config.yaml
n_layer: 13
moe_layers: [0, 1, 2, 3, 4, 5, 6, 7, 8, 9, 10, 11, 12]
normalize_top_k: true
balance_bias: true
vocab_size: 8192
lr: 0.00286
beta2: 0.98
dataset: "wikipedia_en"
Below are experts of layer 5 (counted from 0) of a mixture-of-experts language model. Rows are named router (the router's row for the expert), up (a neuron's input weights, with its number) and show model dimensions 0-191. Each number is 500 + 50 x the weight over its row's rms, rounded and kept within 0 to 999. Numbers have three digits each.
After each expert's rows: a language model's description of what the expert responds to. This comes from a sample of Wikipedia text that the model never trained on.

# expert 12
router:508524437513408514518504552475423492511463460533579491508532488401416519459432483589480605493400532424472486511541486515588538528434503469534507477594434455492529569508463447454446506431445485549577478533524509521451445483417517460568403445471398472566504602554524473486573529534430475553386523469496533456573542453506475534495458497491504599585544485469408459459547519497376499551575420533471519511489484457426515629543579602467482493546517576530508534500537509516491453428446479534535486581518525506612481484474599501491552520477413584466457485515497485500439504447507396518
up2:406525459461486463417573464536446485468511512456478522522480484500488459531538484490438622544543494546487491515463549418519483458462462531457592496553521504488545522480462481431457556516450540548496519355510544576493483502380614466495624507521389508437512402528498517504606565515461430450411534477518507397592524442481561474542526491614570576449469587541508547585501441456471454593494542508436520466545518433512611532523474438445557569485449396453565455473547501489520535467483488476566483538386565501528422495495463483519507464486437472550400458499497520470511503512558487465
It responds to: Single digits inside years, dates, scores and large figures, especially 0, 1, 2 and 9, e.g. 2|0|14, 1|9|19.

# expert 20
router:536463453567521536434440574456379401478482456475545464398453457497488414386476574414574527436475535441512542474545625382519574524520541527529424412517474524455483530514529536464530639505480564500458570494483504489529457505481438439529457513488464518558412550488513513468591533527428491498487502451489561433571505447512454594486480472475488489575528428504470468448487533456512485515537517553493430462510514448449546524552510541550483493523482530623488540538493476527418484486512412523493470480504517552560518526329502492428405451514542448427455446515435506560528610498490444430
up0:497507521500494489528571452541492513462468514463521489414432670447525617495539505592474492460521441479418570536451401483466446588464482508542535461489484507473399495510563529481488447478484428449533450603428490545546456472581466463371457527591541516507490424457485509520510562485500394626437509548484472520464454467486469493501506479509510542516468567468441495460436480516405468520446535497496397505493451450457502531497501544591603554484560476482561594559570552500613493506453467476485564541501511501434466482396502569549521600477468546476532478413608519495515496476585508571
It responds to: Past-tense verbs and -ed/-ing endings after a subject or "was", often in biographies, such as founded, released, became, transported.

# expert 21
router:510469518541504426509566573480513441431484466533562497452539468474469458507456502497538499517402533444515553417545526471582562485570442490419512429545562507536520545558545510472501599540431559495553482509564492420476575436457525483492420531452444456585542464526549521438445536528448538475417505431527506606523574479470469502479450393480503442514490473602573554434453584462440467602491471575419501509460484511516573552481508530615445474541485624492375434507548475484518539478523441451535473558495609533543436488405585438521557422484498485457439462503481430494514520508596485438
up2:520511551505434499487480463489529480481451528453525515612542461514425437504514582433490492479441481456491504542556524442579577449484397429508579520533513514512430547436462537537478543529491420560419511368549494492602532401516471467525516531431643497530508467495481490484557521510492500496529514606440386471486483490531563526579497502553420435485597452526554518481477530561445539487533577430589488471550540525466509516387496468590498457494491497553442436501507534497514522479538490455457537557440550395530571516536398465526420436440446510420485498368532550533478409446528438565
It responds to: Hyphens and en dashes in scores, ranges, compounds and list bullets, plus prefixes re, de, un, dis.

# expert 4
router:503488440538499541579482609527498483476498435530479519394638482462489437508391481459491495459497514563433495517565506497552510507492568495543538399462533439497517470531501514448468543442409459465521476508554491535452487436544484518490451426457459515613413524472498596466547555510436468483462506522506501527531573434433474611511433469549481561484581442601514592481555535401491540490543505502533578465535463472485534531464474562480499620603571457563453534503515571570500374502512501432468492561413539493603480553411528430477523455445437554411483436482505469561447486435470514445
up3:540558521382458516519535580468560614489516482462473496443498518467545450494455470533510435560409511552441548460628615583476490525571486569518581545495407506503519458430495528501630443497517502428531465504520543538494545506393449510517394441535485493491574489544445511470381453455424457391512474500461452491523562438470489449489465520518546506477581455529493548499514478461480505496484516469527532471476538504499430541475547520529383666531538609499465399454505450502521501506557569449511587503544505476501527464462481600412483463502544545488459486550573498420465518603517536512
It responds to: Closing parentheses, colons, semicolons and table pipes ending list items or fields, e.g. (1958), Died:, Team / Apps.

# expert 24
router:484545498553451551511502558480500484459451413482595361400500479428415527519492546440482548528439570479473447515530535360538515605467496464599511478482544501530478408443504474468506526486457510544453550469544504403479523512525439491501439444474502441494509490452418570457484592525459485469468426456490549571600523519441442547480525451457452450440576527549480595389467644419424504498524479506442423487528523478426555491594506531519480510503510498474479438589490487470394452466446416486555481494407503497527513495478541426472503454433495516440458463469516507457430491545527368485
up0:521443479501497485542506519586549491590558530433505483525469399445426546445557504520489454491471439502546574398587444393559495500502564455585508511534536514561430566456585493518540549459585520508531518546463522614552514546540444518497523425501497450518561571519503575425511432543493534450465405460479537520424446524469424541422504525494543459545595430485522547500570500479566570474515382524471482492536595539502475495632458467554533540493486451467450534581512499554544588477427532535580509626486582503503542487494534488438458426461464505483436567515506432505461550505409407503
It responds to: First pieces of surnames or name parts after a given name or initial: Ka, Bar, Mc, Van, Ben, Sim.

# expert 11
router:558474432552550621413475532491502502551465416526551445478476520471545466505533541538428543382445503491442499560505497515588510577518488487535514473466522492519493470474495509475431534529411572521454444483469521454403502590452435487528496473536472506519497487550490585424453583515436481510463512473514623460535551549406393583513493444517476508545578561474467526474461540520498552475473509574434484477440536590352565529562491567548505494559521507531465538564568668563443526454497457500535483549527569584469517567496552506437476474472413558483372481509466408453476462449551500511
up3:517538530505473585467567632550510554488515492501479478610624553498536481513550530427581544507433522575465553531585506517488443523468506467424493451460481585390580505458436416498540510513491483504521569657546471499569497567512504488514455417457517464451504436458465490564531510543504539570497500512623550539537547494545519532491450426421463528471466472557522457485536491554479466403476602438535482515494477534586533412575517541391494535483496505520493523436460498541564534484461486547477435575469592598573546526477447550483550543457493378527494486563530543546484454404520436479
It responds to: Table cell pipes after numbers or names in data tables, and periods ending a paragraph just before a line break or heading.

# expert 9
router:531569482504530550407538548367491530489484439483524468456470479463484539420438501508512628460434547334347483574546561481483513523563493437475516450617515462541430476433476522482541485561476514548522517525537527481488476437487462485555491510437477424507522586506559525481461504517436554450403476441534529506473531419449451488522452488528531500526629489616517544521518470456487491507484434503518478397542478536460506477445546524526446583530560485627480519564442619485463497432387486449542440533449491493431485485538564483501470420492434540528526468512486514468534549371518501486
up2:570381503454478521476493552405560527455503538500454566432475543468552547523515515540529573450504575587529501577511533440510586481480519513524456398512552479541502425516479433450587592451456493503545541535492520370539501474569513499464529481435460540550536447496471432493443587449508505567508555463548564538489511662493484554523611595524553498454610446552609508404524514442486542592493449453447512535474452467550447505534554543434534413532550553472450555503475442493502566501440512539510512545434440463512437446508525503604495580472531561522522407441463511435491535535476525542
It responds to: Prepositions after a noun or verb, introducing a phrase: of, in, to, for, on, by, with, at, from, during.

# expert 3
router:431543429525529491565545535467473507536434414446589432426595463503546478459485517497562482516520469529478573497521526487521585541484563568468491462523492503476528440520464507532423544530471497543457419510459496392461458467579619485552453437468467508525505553521517538467559570503480466496418467461456510550457465489432444545363471487541475607452525563606498493473476478472476519476544459538438600571524437552428591531504524554527472544532610566503520468585465543526438459417479468488565447543463521672486427502450526448571554505438470558530473442483415516429576464514536452442
up2:489509414468490544534419498478453445470502544586412497476453475444513442459501441474578535540459512411557578532482473515555607507482584507428482490525493479458448438477480541571529489463443472526561441521437481502525588600504534533496542615535558525512455537448483459447493501528546413506479413423499486434510594444438588581476517345513492575555502532462570466503570442486483526500486483501523472495502561474540518530554509494420611569446423518410574516487432512505473541549443489449518507537467483601491451504525461528585464495360469438543436456557546571561539602501466493434
It responds to: Mid-word pieces like th, st, D, T, G after S/D starts, in names and words: news|st|ands, Pana|th|inaikos, Mon|th.

# expert 0
router:523526446523460475463527524412464476534437405503522482474491549474495380497436541457476529443474520484476500487466469427556605495519499486433407449552494438427475495539409531522515525530440555507379556540585503487474479429474454441479341453485519472467405607501479478440495493591470530515522481446478471499522488492468518549456452397489521541550555544481478517527592526477496497629551524544490531508542573486520439487463504500514437494540532513474398435578431461584460486475475504465484511588487443467516533544482680540520554427459496572368495442422481572475574490464531474441
up2:416445543481473466591532515578470475559487572552457487501452471538477498504557547478533579455459485486392565572460510508572510411608481409423468513579486420557577472548457484467444476448461448460502515503461482480495455388480512498603475509470561463498548509513483568614550434550495526450554500497584459485518521541456441466557522580540496462437405491514517520418471524535514535531466418488530450380536555498501423479448493467486543435511366546444495377571482503540510454548403440600532489538453466574520440512475503551386547544461481441448500498500512469446411452492549505513
It responds to: Pipe separators and spaces between cells in wiki tables, plus list colons, degree signs and numbers in rows, e.g. | FW |.

# expert 22
router:521465450492573547517529504482525475520485403498526476468525520498484508476537530488498525476392583441470481502619552474602494481406614488559488499474639447428528520439557540558564465491431469563575498539508446489471468533554577571556409494515454421490544498550498512443484510612460465473537545462497511415545521423460464520492484443568509574507517471537481474441542521502417538443512565533492493440470464511468593497544549658478486483563515480553425494546485508450419385451466485443538477604447458602474450446484520497420427499466456582445521512519405421518502455516528405532
up1:503441590585461487458523552510424508378507458509526472475483530494502526499517576575553565507404549448493431471553477467553490481430418538447563453486497508572555539622414477532503512549448555462540552493464435448574479448497493478479489460488524418488469398471522536459478588452471362532585490487521549544533558534391551551532483555531486496454503475420542528332453439553488516482521534497497509480431497528513486555580524548537544484464454521478495615584547511518555507474552560491603482543466358420474459502488430510497547466456544500499513529519515494527562583509453467380
It responds to: Standalone space tokens, mostly in tables between pipes and before numbers, e.g. "area of 53.31".

# expert 18
router:566627496503454500441499534505389497528408422544538423423517541504496429389467561639529531416425538552496494519498550480555522607446469463490562385509549476541484493526590509626516480411469521540543527522531489530356546474494433550516449491510524449519554501463548479467506543585498517464498602450466571546495541516458497561460454479505475555492513595550438477498473523538512502554431478592441468522552460526443512538490538528595496472568501432518491525544488535485500471411472525426514442571517490499506412446448489526499467440458489580486477495363454532538474421463515428549
up2:571516503514506455525614452428494602512478454567459501419499468507491486505545508562523556471502416570495540488419472405518535553467458520519563438461521535533530401524566443532544477486590518484458464481541511495352513468513403475448481516345501532551452443537606537475460477463509499473451483431422618530573573456426472458473543479557514517504514550443464554515445498397476549515500548454568500494473508518434569532499591458622459494567529391418454472460479506573516503473473403462448592504517505479524444437535502486550561537514497539506516474469510555609491449471505519601
It responds to: Head nouns after the, a, his, and plural s: season, film, team, mother, family, government, people.

# expert 19
router:497520402550477560528609561452455423557406423508510467458460522475548465440475543498509585406462562576455451494541496435604529506549564518515509468481535491492462551515579558397467513531440558656516512538517485519417512527480522417530483471498497494586441517540482452504476489517470502469511550436571413469513476452484447496514507490544549512573525464573435556432509527543450493515476532557440583495461519510474476537517561571616455574507565472433490545522501507559462466478481414559558470555459477494498441441379513384452476401468511540501394514484400554440414513443560444503
up0:532570569519461444587478512508536516506544494505480458419509585499494553467577523469544464527544539456516527497417571457557521511491552528445462477492474507476599453517577541425432474474542518410555552432490547525432564448491537404516573519502393541539552571461465538471526591454501484518550549565481585415535457456472507611461506463421477529471523585508587560536533442479504571482499468548439399521523465546470567521483525416535488499508578558445579542517544463501540541551483448532436410607496521517437567454547507485407516420562425429494441499634548569557471465508542537582
It responds to: Ordinary content-word stems after the, to, a, such as part, end, use, demand, display, policy.

# expert 1
router:442562434497488441464535546415478461573436501572517503434573421433410478473416525544596552478472517458472496526494462482604541536465503512467451453497595407467525523447516538562468519497396547568508459520573579537349493453526519527499513506558526549446405565579504508507500528587447469521477566413447479555488489439513470515532404473522435467513522549621553569493512539462465421506488525508485531450445444540514456580481409493516443507500573473541514445594494491606443449489435419517555526501455583555492554514490537457521500475482469476470406537441492566446462486518520362500
up0:454484408442483507442502460507435462549556573442490515496577495486509451386397473544516514456553461543509505485478467434584490499518480454504445575547452559452583551658435540528497516516412534429545508466557508514489526572504552522467489585526549551498422442527616522548576594498494484495546495512516472451480469477493493474532394425452518597503584506498494495557449485422586516456561616545529509504472563461466560572455452550564495419521470451489540510557504460445469479570441506418496438535435549518539499540507484581453525567480477471441404539486512497615402597495497428523
It responds to: Digits, prime marks and field names in infoboxes and coordinates, such as Spouse, Order, Country, 42°27′12″.

# expert 29
router:560634497557569499463475489510507503470465467436511461471475490533517424445452586461513545405418555499487572614492539421551609496588492561474551457555512482518485497498492488470430516518404464495470460493505447469464525424456514462500428490561516469491464437532443512455505543540526552430382564471408475453562540458483481535456469462505451503471511486500473582522604496442485522550495484507427449492539526569533518426429449675564431524492547426533474488599451571472426500424525420454510457454478494513540521476358597469440448445440550510446522449440560502478486518495527416512
up2:535551539589477528519498482500507434444474493513478441413539484489560535489481527522475547422422521477393474577514565512485524564430498426485495547432485464449447448549488536517504501611507436494553400566416397443507440472514568496549605480630479507474540486487428457485505523575445518526464494568507446571542363443458451464549415484527530492424452371502385474463460469516529533581571442567552459530558528501529465539468489563553547545410452476521537372437469534550505460532509464480485489546473534439536391475543428468501566515497522442513485527547429454500456541493439556526
It responds to: Individual digits inside years, dates, scores and coordinates, especially the last digit of a year such as 1985, 1998; also century.

# expert 25
router:553442488555550534583519480472402514555481451485523450431494450499503427346511535512500610512402481498490472556482529517515522517529506526554534494553635493442419540544553421555514475406478551479563528542517462453502539437503452589493477527554420490570454532587476480442529551538502474390480565454515500467530544517447454546521523469559411522486559589528482473402573500525438500602508421562486533410600485525419534499457545477491447502526513478429473432551413612576430492486466469504521463546491574516639462504477565445531518447441559468517456473486446515451456463447512500484
up3:433591552463535554540482482576498566600504467462496486507508486558495582554462573511544518542492422511626529403519463458532493506589477454492452431468555487525419615429539551498434477486541500516496467560518520471554579526489493586514486475430514445561596488495464388433481405464445594537575517477493566453486521480430551508525490577562477392526524463468461417475506510519445588444460568506520536578396429518574454537522539576385521508456537504448465422498514492469550598479496620476550455540501501544450493511545573516486479462524475432426498472457487493518439477586466561522
It responds to: Commas ending clauses or list items, plus connectives like that, which, who, where, but, and.

# expert 2
router:516495482499506445492550604453431424528448503447590397482580515425424472435475516535436550415492553510455520496533460487584496413577514488461522480580537561465472427471446520577414475554418510478416454495635397465422522493488577471516455471469507367475513504434451559415490533535512528523457509484489495442538543413475450471387450480469412494514486489511459428483481497498455499591470525543476493506574481458497510468547478585577471553535600513603559478586436523486507495494368447524545483564550505493508408526452507476478527481472459498472523540434426482556448554438567470501
up2:566485637530462379506487440539488508506511457445467535528547510547489588570515487439452469532588607433486475468491622449496494595433543457478490453412471530440451508494483483571460516453514527431442462528502498472480563490542500442476436442437456563399614480510472439556485578437465388523521466561507509470544536520470574548499459426537517517568500489529430628461514469527423450495503425489512485501623433439462509439539577510486460471441518582467541472531510529510514521486457448488682591569518544474584506496449493498463491587495492489516463453496491479497516456483408508489
It responds to: Line breaks ending sentences, list items and table rows, plus == and === section-heading markers such as ==Prosecution or ===Styles===.